{
  "n_layer": 8,
  "d_model": 768,
  "n_experts": 64,
  "experts_per_token": 4,
  "d_expert": 176,
  "d_shared_expert": 384,
  "activation": "elu",
  "moe_layers": [0, 1, 2, 3, 4, 5, 6, 7],
  "router_score": "softmax",
  "normalize_top_k": true,
  "routed_scale": 2.0,
  "balance_loss": 0.000326,
  "balance_bias": true,
  "init_std_router": 0.0375,
  "lr_router": 0.000663,
  "vocab_size": 38585,
  "norm": "rmsnorm",
  "norm_eps": 1e-05,
  "tie_embeddings": false,
  "optimizer": "adamw",
  "lr": 0.000304,
  "beta1": 0.9,
  "beta2": 0.98,
  "batch_tokens": 131072,
  "seq_len": 1024,
  "train_tokens": 1176000000,
  "steps": 8973,
  "dataset": "wikipedia_en"
}
Below are experts of layer 3 (counted from 0) of a mixture-of-experts language model. Rows are named router (the router's row for the expert), up (a neuron's input weights, with its number) and show model dimensions 384-511. Each number is 500 + 25 x the weight over its row's rms, rounded and kept within 0 to 999. Numbers have three digits each.
After each expert's rows: a language model's description of what the expert responds to; "gets" lists some tokens that make up at least twice as much of what it gets as of all text. This comes from a sample of Wikipedia text that the model never trained on. Tokens count by the router's weight.

# expert 18
router:460519488503494522514538527493540499542483540511530500526469488527513538530517517458523490494515491519478508457500468522527468518464464511515551516454492517508518459531498474534492494492522487493489536444472482526475507504493522459521505512518485470477517503460503519469524471509477532467487493475467529455495554522506496518448528492458485480465521496482534499555501426467488521537503
up0:479499507506534511491512442489530499514506501546509496472485477465470510517455469495528509466508527490500493470457472493516494531505501519489481499513452491499507508485472480444474516526500463516510476461509503474451497451531530510527486471499482526474517490511534495500509549476448492502551512547469495462525500516538489468494465509522490520436484525497507487470486502503474540505523
up1:508503471488485498496496477505519522540523499541502465528493526530508533474497519470481493475471531504545484478487515479532510516495504541534522450463537511510487498481503518475549525494472465457537522493515507480508505493519510499506540470525500529517490479460478501494500518548527485465550514467481501509530498481478527484481495509502555496523503490513472536518484465520483517511521
up2:502495484457498463459542517523485456480522476496514539478534493499467515520474526466477469509514508470503479474481477522465466507443476494502506486504474552523515461491494498513514559527516471476492559527516448502462485471499461505509509518540480486498479478512542525487518514488493516515540476498510504518522524504546484486481486551532534519502465484470487487479537491513510518469478
up3:497516526531523494519545517475526516506505536476533510479515491509508483531487533508497512474493531511495509543463534482496479482523524500492452484533478500472515516517513550473484466482507477498519491547493511513516459485474516504510485491531550463504472543456485493509506514497526517519537481509545496482515501510525524547513519492454481506471476493520530560531497494470539550471500
up4:528511519480492486534437526518469446495448483503532508485525462549524469503486481468521510466469478451497540540505494540525481496466491491478498466455485535509482491532498516494487490465507533492498513529490536513542553467501465545527521527506510504501507512486470474510535507502548511506504521483501508527490498459524471522539494492464518536496494487467482559497480518474539524491495
up5:539464466533495477471513522469478524524499526491492524537475542514493498478515481514477503498464522482496484468508548473505519496460508485511476492476479544487530496502541468494466484516483486483526532484486483516524545502490491498505520519517473524487524561541468486493507487501474452484511465495531506490486509426494473503476459490499509484453499503506463478462476528526473474499494
up6:503450492519529501504511512535509493484516489506492532485473534487516468478458509521520512530492497524483515482461496484490510498465486515529496464511478529503514531481526512484540503477524505488498493527534498526507488500484498497486503477514479441480449463490542499493486516526506482541522499494526502528494503512475513519486477530506533513498456525446488442481505490497548511539478
Month names and the words around dates in birth lines, release notes and match tables, such as born 8 June, on, by.
gets: " was", ",", " on", " as", " by", " ("

# expert 0
router:529524488481470523483467548464506499480504522454455507515493476491460538510451527490518511520473477516504509512492536501470509473499555521491445506489498538536514480481495542478499469459534484511547558491499465503501534457498531506522526515494530543488511518492474493512490534494498471485484485516532540492523487460510535549488474495543525496500469505501507521504474516498529548484446
up0:478500517499478519481494520482523456516492491523472497470489485481484541482538554512537548464442511529532525509484521493497489528509479528504555473512473533509502500476493484491511540508515477534536530537494547492505508471513473484455532496497477491504502502459518486490495546472480512441484477483514484533500494506479532470565528510499551494494479464498549557501532514515479506493552
up1:453512514503505542490476518474509474477469496480543520503495531511514479492457460517482474450508535466510479523487502498523517466527478475468492522459476476483510557482506526511506524503494481478468497519493545485473504530465490536446494497501484488545535504545473512469517514498538535487475517571505504490476480516531524454506528483538469487540518524487494497513481503519529506536509
up2:482511490526477455448509475499497512455493496501504463506516524520484481504520532543520520530510490446479517514490457535482541518535465492498473522476524496469495482485532493539461475482509532530466508520527513488470506518467519470473505553521521521476521470452520491491532449435507525514527539498506505523548514507495516516491539502512513493485466531525519542484519511489539533511505
up3:532501488457508466473480520533494459488524508481495490554487458544486512550465507516523483516529515527463492526477471531529488489530518476521495482539507526462511492473493513557527504510468481480524504496522501459550505467476496523483535503490525527498495571539536483492440477479476497507471479495494501519517472486456511515524507507524476504513499490521488472520510517453505528506467
up4:529468510528522516458507472521476513524473509489523443506499490591506505478467498521506533482513498508540507515496516518480481492491526514520514481496500527549499465509523480481471517502483473461524496516495541488474493515499532517489514466458514526504510499488531533512488533515535456502519499504482453516504503480470493498483476526508476493494475462516479530476485499449525520507473
up5:504449501477529466475470515537512504487479512542469500496542507476456504520517484478493465495485521530450474522517496526511491528485531495508453486522497537550530495519527524477475470479527489459456533455512449438488502503510503539541537494504489478534507525485552541535497485533473488481518513518535521478482484505479537540508502473498473486467510458501529518513539508476498497509472
up6:485510526457497464480436526462499528485500557520501470463529483479483477489466501516496485495473494513500473459476488478479516497506535437459502500502507512516499475521486484540483474481479519474493480524521528484480470493520465472518500536549523514452500511516471552498456476518475501493538505475526501483535488501480488533532450488495486482515473478501456476524482560475514516520482
Auxiliaries, copulas and modals right after a subject or relative pronoun in running prose, such as is, are, can, be, to.
gets: " is", " to", " are", " be", " not", " also"

# expert 54
router:485467484496482475490466490485478495463461533525492495471474492534536479467504511463478499492483519509545432485465528447519524462509487459470509538540518506470516521453517495475527526558485510494500530526494519494478486513494500472476506543498508482551498524513485494529501474512495525486515521510535486514496475530542527515514489518507467452500511508522495513465449499515525499492458
up0:483488491481486523510492530493519489527523491486489493486484526464453514501510485523503480471465493472506492514530546520539531543486498507500527550489475550509548463482511484514520483458472509533550546458499510485557462503511477501483504541501504481483461504478471526485451513479538504544480530490536549510490561505450492563494517482531482506474482497476492509510522454491540491465489
up1:484540506515494469475522520472503484490450485529525492506494440482536491497485502497529519494489535482527473521498500477531485521543497462462510548502529499529523515480485534552492466523545473494474524484530508476554483552496477480492469521512468536524519502526552509488480534483517495503462505497529577557471481475503441468498527515489479505479469480508522493514507466477459502533509
up2:500514505503516485506484477522461498484525506521493461466527506481505514490491470503439497469511490496494536530503477509502459504485513485486484489471520512519520508514529513499469540469494483529460488483515489539532466491526506521524453475481494437521503495539500534459529515478523506465491501487531489541528515503505535491472532497533469521529494466541519462515503436516534497482525
up3:532489510478494501509516484485494448459496480513505478491515480480530520521533509500541489470513548510482515494519457525499514501484504509518476461490518503519456493477470495503553523525507529506505494546511481516503499508535491473521480514563548483485516508435509481544443505479500474531517476482506530482539420477522485532475499527452502513476542531504513525517496467476481502483484
up4:463464490517487509504489470502468480481526518509510516501482556502487476502495527542492506536494462458469469460520461512536461494483531523485523490494536471486498515526453462454550545475479506530463536500541483467469478487511506465530529494528466534534454535528464482531523536502496482470513520552488485488479474486481510468483520494526473504498505528513495495495504458498483532512513
up5:468511459501498493494488507564472518542526486526480487517507495500517527504536517496493536522505495460486540481476536533482553458469508493485522497526457487501504494521475475523506529474487519491477517524538463534525471500557481527534479468506526500472545517499489499482507491517492518469487530484529466474501430523489462513498485538507526493467483561526459494513528480494507489481513
up6:508493523500542541551492509493517495546530509493494441503453527484503468501520482520486484478489485457531506521497493464479499501519525494480501532475463472467492443491488495508475560535453498511537500484511472493513460537513479526464481475507521504508520510498499505483470481537502535475488518512459507427463502535502536476524452477467531523495501472551489540490464494551485519481488
Pipes between number cells in the middle of sports statistics rows, plus indented list dashes and line breaks in track listings.
gets: " |", "\n ", " -", " –", "|", " ("

# expert 55
router:541525511494456505474486483503477490484522533520467477505524468537481501512518471509536481498478482506501470529520499474488501479507461463486503502522554479501479462496534533512515470493484497523489534459471499509478515496472495456484496481528535521512507492489455504497491520505523497505526469455505497522554450499473480472529532486496481449487476534526461495486473524531493487481431
up0:495513482509516513526504490516538528517515497514496492533525574514498527519475513501476470529540455513477487461417480525503540498545445486454515490470440503536495538471493464494497472511482528467514486507507460513480528485503485494521486518524468505528457513469485447515496488489452463467492471502505504566485525452481503526514496467531510524477476480523501468497487512496491507516491
up1:525511501551493504524532503525478501490479477492496527488516456478531506516474514471513526509462503545506487497509496512485524474491489483474491528475501464484484499484530478474501489496499455514467447497495469487505480461452531476490530501468546492518492529546444517522509471513516495449486514478495531459500467506447496488486477489525504500524526505529508516489482489495485473538463
up2:454520467479487477526522524524525518503504503483513511480512471489487525511503501510477518495547452503486503470501471506491545500539505503483443473519446527529481514507508496512494508482531514534489517508483498464542491515534494507555540502510483532510530532465484476550477515519498530513484501511532514531472530527515542506494529505489505466457527488472513514510506478487516530544486
up3:499483533474530482510516458483488475485467507459518495489514524502506497499502484492484501458500529477516498476523450512528514541529437492489537445538532523473542511458522544538502500524532489486486439451520514507492527539554524465512507513480523484538514472470513516465499548539519508500510468505504489475503513541510482441486513489533517519474463493468472509506504486495489472470472
up4:507477457522489465501494461509503488470522492516464518478480482466439524490481545492471514524525474506515488530537531486496489485475517471465526512469468509546469524489462486478483527526503483536534549507481512470523484490488489520482530477526543517483498508473518486547526530523500464509497466468520466476505485460441507505536529469510552488485520486535524466523500476522455500494502
up5:483455485472540469456518475512526529517489466473472483521469544527542508526517500512503520499505582507509467524560511506502454520485490488483487529453538492500520544509472509522475468478500513512521463493465540529460528465503499472514496495520480480482524480503482476492496511521482528469497501511482531514527546500521530537475437518489543480527482512500463515515490501501533476482505
up6:470472497535493507515456484469501521526513515492513538481503529539482498507487528511488454493479528565537472506482479483542459529499476540558467476550524504482515468536452478510516479507492512476560462533487481489491470479464477498482462479480541501537468536526541472471495527490516531482465523530514468500495529503486526535496496563505467528516504496534477493519473472546502465509508
Determiners and possessives before a noun, mostly the, plus its, their, his, her, these, and possessive 's.
gets: " the", "'s", " his", " its", " their", " of"

# expert 61
router:470512489524485504522523470501493517478516479506475490488496473544515462464527473497509529474501489510497482477457482470492505490508521524484531495530529472486458480501494453511460485460475497475506482506495501514501508451504456533498534491443529502497542521519494461487543554467503526476481499499509512496462527487532496504514462514486503528465513485522546486498547516420463515520501
up0:503486498513527475468504499527509477504461468531460517476476468517513516519441509453481478467543491486514544425484460474475552486474513532519505514457550472513467490473502520503471482516511514497477520511492501518483531453514486467500479530525532504491491502473511474446498487501488526541487486488481499509473496514529459538497522468533534532515546487489511486518548503464501495539480
up1:506497472467468478478509482473531479501538527476479485493526496499497482544535480511498509487501519470517541499486506472501467520531497462502527511459499506491508534508466506559500490455499507515477474528539507542486501515509492533508504478515538502529525495495538485484541508462529462483517528518511513495483499520462471504511533482520486516460479472541522456495503506522487458513504
up2:517435489478528558464475525526480521552478526486471483542481465496510527459524505475473504471490503490497534500519526502496504516505480526525522493524512453477529471488518458487482507496479530466493498492518475453493544505532470525488481494484464487519501451484546493538485501511488496519505552517491503504473493451487525491476526534488478490483467441486520511509495444487487534520475
up3:456524494493451459477529507518537476514483504533511442559503494546466469491477527509519487501476483527457504527522489457464513483529508486476525528525517496479463481504511487548498443478476513524481497505499485462498480503488511514488471507501523484491517519487491520532520500410508512477547475506505538489508473491456515530532490504492504505478498503519496504477514531477519535516527
up4:489482498456550508457445500517509465530482486495512495529501454526518528516466497520538533490529493479475511469483512478492512504506511535478547465513495510522509536520532464543527475486474486524484515505468501504529505430489502515474484491430521489481430477560518533473495487509508496475462469495490534476520471520517460501517520461527470524553555538480528474506501493439521467486534
up5:489497483484529514520446487500486511491492487512508478502502464494509515491521479488486505469481521511528494505513524501492507498507508497516546503516473498494497501513491478534462530509466515494481463515522501516533510491538486499469537521533483447455467498525514484500526451505470514441445500504462509491518538470516516496506549519527476531553491517505501467525543530511501500512521
up6:500485529508513496498535477519516512510501493499438522523483459484514502514541509492475488512491528503497563504480520495461533484457523516498523495505502503514533485486539512490538497480500490500480522478543507491540519485527478511501468487549470487478512466486497495497465536490521517554493556504505527513484491483490546474482502562477489513517474460516517491448532464515483511481481
Words about schooling and academic careers, such as University, College, professor, graduated, and prepositions like at or from before institutions.
gets: ",", " University", " at", " of", " –", " School"

# expert 59
router:489462522492462507525554473508470496471494524512452445471481525462467553504546510500488486534490459529527529514491500453501518505483479522505543504545521509504479519531492527475527497496496481498542528471539479471494494507532518482494462509496479506503479518499518483487504462518461513481508516508545509539527493487524468497500536527496518464498510506531540485536521547502485542497515
up0:479499490461507473488479497488495477533471523439503490495500510455483511500475524495512479512504520483489476459487513536450511530524471530525519485497476499504516482474521510553503500479507526543537537554545537491503476542494485464491512476552461464502486492483513546545507454536477455547513477523455517485481493465459502476515518458508518476489440483468479460511552494496491537543477
up1:451495528489486490494478544520489513542572521456524542509529517515512497484513507507493504461505531495508512499511499528483509494516454478475489497497514493499470539501522495504521522486497508500535537476538492466513513519448517476460499524530482475469515504476506526452469515557506487513529487541470481539520495480550542463518546523553509459509492479498490511510525497504467533514472
up2:510488498508504500482529474448442473500495498491478532497546516435493523484457490556510508497490515506510537496504540500534461532472511526492490476476513519496550504512521504493505498483488507493494470525475493497530544511486471492481458501505467508508482518458477484517538509502508434517540529508503494458516517523525507436510488544524530513532475507512489511467479487500513517477494
up3:506463485528514490490511487485517480531499524489543481517509521495511480509531517515501513443489468534489505487476505493528519510489503484532501472511488520476508500482484527508515482521481511503496474469451504476523512497483505481443500505462483516486502517528491485455499536504486500491535513563495513546495512471479504516512549454504528526490491525492539528458524486485493498497522
up4:513466534500525521527479491501515512497465476530496485526528453467494515497482454515553472499489498466492451497530500494508479540492514443511526485493503460484527512478473501504500448481494483540508526463487494499493442563538530507493465480514459529511547514472534529549482505485496501520479474532494537487529502520557530505489452471527483526496482442516485490498478534489494515509512
up5:507515517485478539488504491489476507500496505497484515524537501499507497492479492478530506465453514510471488495486533464492493508480527499500519497558511524529532435535521539467484483505533491492503482520506494509512475479544488511454513492494509542521503533470482498521519460537496519497505492520509515473533528451529454506511470490457469516498492485512519472482486487484503515507495
up6:530476479499495478517511525516513500538508473523521515525517488499508456496486558516533507528462458477523471492503504453498493492462512524472468473497529499508520472487504451451479544513493503496460511491473519532550551502553498486521486547506518516484506543464476471485486533477521517486482466445523477494540545512486485500506486507463515489489467492479509510458471519525525486456485
Articles, possessives and have-verbs before a noun phrase, often in sports narration: a, an, his, had, has, as in scored a goal.
gets: " a", " an", " had", " has", " his", " have"

# expert 43
router:516530498511512482507502465532515484473469513501505499491500472505496490449503518465475497494530467468486521462507470519517465464474497515501553508442527465515486487496494462467532508458504530535518505494498502499510526505493454521519515505532511475480483529510531538510504517483494490477484464530454504465509482468521497537496458559466488472542528513437519544538488486536524496475468
up0:520507465481470512559510497495503510520518512515534553556547486516468508478507516519515455519463513478484482476470522507452482482480443495504505508513540530508510514476481487482462490532501522511501478504482498530506516446497521556471530485493524498511513490535457503505452486507510490507568510527483497456539509493477483500468463508489493479482516475502512534457479537549473531499543
up1:530521478494474477533455473451503523484466541530514511509488517494486494493461540511498547487463489455465501513492513499516511505517487509507473497518542496452546487509532496499467462497476510510509492497546538518489470460484532558475524525522476521513480498529486488517485533496488446529508469489521488466494503443519506524478489496479497475516496508492512541478541494507515528477482
up2:483507511468499501552501534529515525524532551563481528504508525545503501515504483497508543496535500472545485508508469477516508496501521492502496502482505524516511441500548482501501545487493538499534520499529536479481546509495499526481511531480513515504538504524502483455510529471499483480506515519485465542489471484476457484533484485561518498494503516478466537469500533493489471498504
up3:508481517490512514500511498482517508515495485505520496511500479540472469470523473508481514481447529512494478492509495501526440455497446489518538528497511499475531484486502465466517488485481494522494538520504515455494479498437481517499485478486516527524482526461498528504470546516520498537463498531478525528491531467504503515499518545544484527449522505463491428507479482492473465501488
up4:505467512486550492553452543500525502508475492506521516510492469470511448487482496453479434485502453510477525491477518514485496520523475485508479435481535504478510489494504532469490491516474480500539509518535527488481514490482533543449547505504470520489470505512525506535468505461546486555471468496521527491457507485527508518500541447483494505500466472473518486509512487513509540489478
up5:455492534496501487514474489487525472467511473519505499506536536521511545479482497491488453496533524510554486514561471452484489547518472475471469508504490524498501481518501531511484534500526520562525467453539514489534533512488515526527506503503481530498521488534519490478494509499502578470474499485532506450506459496511486437546499551530497504501514494498488478492497475513464499485538
up6:515525520509487488445470513509526485496505485474474467516455521506537494514487490532475472509496526476454528478496475460514486483487467513470506472525551487480494502486490449523518480449527508508556518476508535555505458518506501503492460516475506535479516515509543515480517515506489493496479507475456526491547524500485504521507530505520482476537533511517468503529476519520499511519458
Prepositions and the in career timelines, especially in, during, after, before, following, e.g. rejoined Leiston in January, end of the season.
gets: " in", " the", " after", " for", " In", " on"

# expert 13
router:515459490485524499488464459483535548475467468515547517511497489493521504481498476474502482518498510545547505542466457532515504525504492531471503506508465468491502524464528503488458484535532494459461519523463506485476461506534499503471497492501476497456474513467487480504485513519464521471487467530472488467528470540493490527462516447474547492491510473469528466509520542492507535514499
up0:519498501496513495483516499504508532509485523484500513505492546503531485515524548511515525500481510516488501527532446466463501480503533507487468485473535482519504458511487536503541510546516513551486478462491516473461530500463515461498457500500514521526500481482512476474521494518474502483489526468528491481529508492541486476471504518516485500518490506519466539518495499505518518466490
up1:478522500465491509508520556504509483471475484477514478503545524486498494545513489493506532515485499461502505481528536537502518545515515511469504552510489496505462463500483477525488464457499485539538516491538521489514469540520453466492459475508487483479531498520479491525507461471520493469512455538496512484485521535473501505540516515523516469511486476553457527507464529527486495472547
up2:539488489454522489471477470529532488531460543496528482464474492479524504514516483482505501475477485466512531477492509507503549463484508517500454482489524502474536555445492507476510510476531507473440509461459512456491526509532571495506486508486517496475465482500527504507482510523450473491471539451506475468485468483521505485537525523501477523474497488499447496556499529501479535536503
up3:502482515523531504530521524547483495507533477475478492497488466534521485478530502503466509509499488524474478496538508507532495455478537451470534530513526509521533487507537462501483477522502453510488519519528488512488440544438557498517504482532509479542519486537499522510469481492467483503481465496521512497488500451473485556502507485509448479515476479459488539480498450470507519486505
up4:454546483532496490539512477500513516488456521517491508470538506500530492502503536472457501488574466541505526480524487474475534482506477500532450523540506536457507446508537481481451493489443507494528504477499540455519511469542550491512472496512460504478529522528490470516499483481504473500518538469525518490531491464519517472503487521519477485539489470520488564511479496503516507499473
up5:529514516535481483537544475502469516539542483492533518516488515490510514543506563521527522507502497483512508519486473531519525526462520521509481480514519497468458500486519528500485480495471495453492509527481499520498482512497503478472481521510521523438503460519482466469531476488533532518524471478507546493486499526494530463484480547495525484466509513479498546475511466509513475495526
up6:492524455497520533491510544468496494540471508464460530478529518467540474468509490549486517469467494482473507535496518496496531502537489504493521471491479513514534514504461484505496487521518494484529489502544529498488498538508510560482499508523467480477519481481503495551534512466519513474515487507521517527513492544475548481521456503525515495511488469465480497480515495496489487528513
Pipes, commas, colons and parentheses in tables and people lists, plus born, age, positions DF/MF/FW and chart headers.
gets: " |", ",", "°", ":", " (", "age"

# expert 9
router:495505485479535473488455512503468516481500511473505487511483484510507509474469538535472525536485541497454484512493476504483510533486488515506520452487491516521481476520502478493512486453544525521508480509488506458526520527485514526466528539474478498467482525534512519517504541521500491522517541553530457487520528529481529482541537489517470463505495527508470509491495511488516487528531
up0:516490514488511480529491481495502482479504503462519505485512480512490505488492508503504464499529454494444471522514518451489488453473478465515539489480479518487524525503521580459486518500490510502479504490514511495510458504471510489515543465522494550463502486485495503476478465513512533514456514497477467508520523480510532531472532521453476500492468532506544557494533532449484474493533
up1:438543508536485496505490501469490508531519521500521522479479531507505521512517463497506492516458489498498469494515486504508476490484483508496480529481461469516468525470478495531547507470465464523511467504487493508533488473538468520497516538439488516502484438490477505497531528511507528520488520530481507483512487475509582462499484496528511503510486486524505521509503472503477516483503
up2:485556495467513456475535487481504478464522470482476503515488519473505473519488501532505498512511531540494492453492541500510479510567515532493535480520507529470455515496518548509490490505526543518503532508498513456491526496523534491504545463491520462524520484503494490540517492496485454547475518494537515516512524531529500484518496486472513501474504512536480449467485483496531517511476
up3:471506487465461471524520455465476469518459508463511520529472487465461550528531464463460531526511510471463511489478494564464492512504489501470506528524498465513512519448516470483456524483547524506471519503458499460499501484499527481513464530528481513495502518488506521515479466518501488525499482461523505543508511508481546530487530573498461480491509478538488478537504541537494499468526
up4:529516504424485515470454493460495493476494521515457516523525471548493553499509481465528518479531482501480479482509493491521463529472531508510490476421473469513533489487516496465517521479492502462495523517491544475507475486517509473542486544519496476487495506516502498515491486537522494460501480503525518467514482505497501507490511527491528501501509494429486511489493493494481517500489
up5:516499510456495514474496470503457477470503483482471475514513537503525509534536483488477458513519518516492508472469547487488526518480481524477517500545496459481485461508457469520500471479534523498499466447511442534489530479513520483483533491510528498505526471492482505462483493467523469539513486494489504478492512501496469491511546558496507501509513532479473509520465511497538480511463
up6:524511491513532509491483484529520494501524492508507507521548544496513470484498496461516505512499514462520501531489490535551478494501528524508500546487483469513466493535513459508496509495535508546544514502527459504482540524472515512527508525563492453472529468526469490488556469521496472523534530514520498526501507531472495474533504484506497514466470521493521484490506488523489452535509
En dashes in scores, records and year ranges such as 20–10 and 1952–2019, plus month names and with.
gets: "–", " with", "-", "/", " November", " September"

# expert 49
router:503516531468506465507484518480535475461518510511520435508481533484475510477453478501537527522551537482487502508478503523502497505518503491493491483496536490530519511477448497489477470511520491544539475503492506475493498463464553504522530533557524471531490503518535531497531511484509506500466500454487475497531467504498520527516495513484493488466488473473476460494512535487524544498488
up0:544495559533521485501499533474506472513444521489486543482536481530468541518548492488479518522492516530516506487471539457490494499477484500489548518513492511508538499493495482479521462545500487520473505542486535516526538502485492514474511490501517508467480515544520535513487548496460487528511533497451462521553512504494501536507513482525497481489522561524499451476530482449539495540480
up1:514511491471472500501495463471478498487538473481514533485483462520495565508480480541482513523484503514517508484499498488511519483533471522478544530533467539464527496468462497520482477526460525519497531476513497488491550524479512496495472462529510495530487530522504504460498458517545465488491526493491500479493496526507534482499527533469499493540468498504488505474479504459506509530497
up2:471456521466489475497522489489500496529472458526484482524462540530497464505444505508491514531454508464501487555464477492524484476446490531476486495477508497507528498492517536519503515487487496485511465478488535479505526539474505563499487539466486467544466493476485516451514481530515480526481531508472501531477552465463476476525518535475489479487481518496519524505458481429511490493503
up3:488531504528488476532491487540512507529481546520491492509555532508480496520455494525522488534523531484488468501460498492481507493522508471491492537489513471522495493514508473468509529446472513460538527505535479545472510495496502517487469455506493505470513502547478523443466490486500463486495493514486529507487470482524481498521552481486478495472510487542512540512517483506486488508533
up4:468488480506486521513524491505473494512498519489502459533482476488499528476517541495496521520538463489500502484456474498479523557523535551493490493539527532520474516481479526495466480483466509478528453471460514516521468464533502464506501474478490507550509537501474477500511473537495488507504520500501476529493484510480471509505520527493464520511496502525463511448482499514485483467468
up5:486486488494540549470459487486456483540514499498524511518505468483531495509469456547499496542484517505525470552523541492490457530509473497465541534465508490502496485517460499468478535493467498551538493512562511476527489507489518498495535435508459487480521570553494488465497480502461501533500516519479506535492540518476475496482521500543552528508471473528490517502504509509482500522518
up6:464510492496457466506502534499534546499477471484518460497470480500535503489537475501481486509520517453469516472519472548486468484497521501491504511535488541497514501453475523472502501455478509487501508471504510473530504537489478474489525482515514523518515516520495504524516461455544489523506489448480514484469484480506490525511539524518490505538504515458525516490519459522564542530549
Pipe separators between numbers and percentages in results and election tables, plus approx, ±, and pronouns like they, it.
gets: " |", " (", ";", " it", " they", " he"

# expert 36
router:488475527500533495492510528501490529531463485471543540538507488512470533515486518469476517471465512518516509503493530502519453505468514520474473518538471511481492530548464523485430463488490499512523487538496511501511438540475470479479489485487475521470524531529518540486465520499509511521492459502485497507515482500445494480491508494475484472515513517499445459463494473505538492500530
up0:530463458490521538486505507532485469525498524517461462474511473522483518544571559541464508512561528500502477473483469544499470484480534536485504473524467478525500506497539479499450521506519489508531527541497511478520490514536464517486516497480499503548522486522519499491528514517461503473470462520469531476525512483461468443522484503513552536537466505526496517490520479512505492511458
up1:520545503527512514460537468487459524526452509485489518495496485472550507497538543496450551494490519532494482466488527530483503519512483490518482503511501478504519487513526498459435519458535511487502484523528544519428496536505500498465476525531509490498491515500547499488484505542458497486470503518532487479507543493469473469484476468482476502521461493501486529539509506500501441471486
up2:500504522447477474526461485522537526497474475462474479450538514532535481507514517540528473521530482538533465498498532493517535542481563495525517491549513497502476495501499497534496493509474508546563500526471506470522539521497482514480466492460510500536458475477540484509477523496482522529508482510489500506527476471497481450476503511517478493525538489519536530478488520504470495518512
up3:505519528475494511528494482527523488515488505468493486530530457510491494474510519466492481521509527502475524530534525505534460521527487527518461504505549508473477532518495483491510488510470476494501525514480457484522515494538531472526496510472484488495515458540465563464525500502484544508500470521475483500472449468513517542529458464460463521505489464524522494470518534465507488489497
up4:509513531524495529512539517497535537502518517521462508491497507473472519501495547493545485526517511469502503434528492484528481525490471481483470469531512499509475488506497505495458476467501532456509503520497513474514515474510503478501505529504510500463514451476500539517486473522490530470498445498533493491464525499496500480481536494504492463471536458528527477501480480503535489521497
up5:515497549483510471480488496501469474500481493529461546518479509525510474480512511528481482482474513514495480481513490497525444485478516504560511508505505470501462496477456498511452502510507508486539470531485523496492509476474510527539494536452482469562484534487525502526507483437512453506523474487474473469536483508535496538489508475540506532501453498504476514479459474508532460514485
up6:482493489501474488497487520497540467504494504473470478518490529463532458493519555511517505494495537516562499471494474500472499493473513453520502464506442512531508463487453455502484515526468494464493508535474441482520500525508485452469510500486480537484531473509536523550490512508476532512511502547492482484475531454530525494478485457536495503486475526521488525546479499483459500525512
Degree, minute and second marks and N/W letters in map coordinates, plus punctuation around alternate names, taxonomy and disambiguation text.
gets: "°", "″", "′", ":", ",", "N"

# expert 39
router:496503488528491490527491450462509502474480533515508545524497538454506506511478467487514489523476472455486502509562514505512480506476460469536469511495520510526461491471535495502526500478477518530517481519504483530499523502464484492543536522454549522540516503461518489510486500493515485519479446464522499481512507499479486473484504529432516445485510522506481548465467498509523474480450
up0:536466489509513538476443463506511553573459488548492483471524516501492510513534460485519525482498489480440501512484500525548529491530505549526479480522500539476554443462520523494544459509464526511446505494496498470479480436506500528501526500503456508491495501502501516477509499507467438479522477474542493491527517472486469478544511462513459537512497477467477477503505483506518530476481
up1:516485509489498505486505524511535481549495500488475474521464490487513480514515506512519487518519480474481500528467523511523525504541505468530511497494516515466455509502507534514495501491479507492520452501491461484481485514569494504482484507505497468492465524498525470461551520514476487473480499525531471473509492422474504465510479490543501477483451505496527538529523498521460541521510
up2:547496515445472499498447445464502456485505457488512500514486469499527500511454465516478473548492499546537493493506510516536561491466485488512520496531455557499550494522435527521519476497451479504487468495481507476489506468572494515507474463503473489516470500502531477505473481524531523505467530511533523472548478506459546494456501508539504485511526526515495510487479515501489443546497
up3:494505534498484561512494482501469505495502495475473505520490474434501464480496480517532471495472488509508498476485475466512483507475483478467490484461480518457482518530528509465478488515487489535481508454465474468539482499494499508496479507537539502476482528465508481445475477474502502497496487500495467531496485575469518527465515461490505483465543546494514532493525488498556524503475
up4:526529536549498522504486541523506513494558457542505473529539544506470457496486492511523494535536518541533536473476481514528475504460516495499521533510511538451523486487515522523503482509500498539479520485471511495501528492519500519531550503539500506498494473513453491494537459506489465522447480496519485493548488509454472549504490503469538525499455465496518503438571499504489460488485
up5:522516498523492509480508518495500470483526482481531456533459504502477526476477493519511517471522518503464497538492510512518476512468504547462510460492532495532514510489495507501476520521515519482509468490515519482521492537459527555533522521550504500499481547462475505493523523488538471511502515469504507535526556489472495536482517500485486492467487492498439475531487459488515552525502
up6:480513497504523530523523456529490534506484465441501485507536465495486493522522510504487520445459491518507461494502479509508501492490484512522516455518520486465463503465540464484494498477474475500481474501499526485532479527503500546521460504498528502506506458503499487477504541527551496500551515534465505540478457523458533496476532445532530477478514518472493558513537504524544512506492
Prepositions and linking words in expository prose, such as of, in, for, between, throughout, across, during.
gets: " of", " in", " for", " to", " on", " the"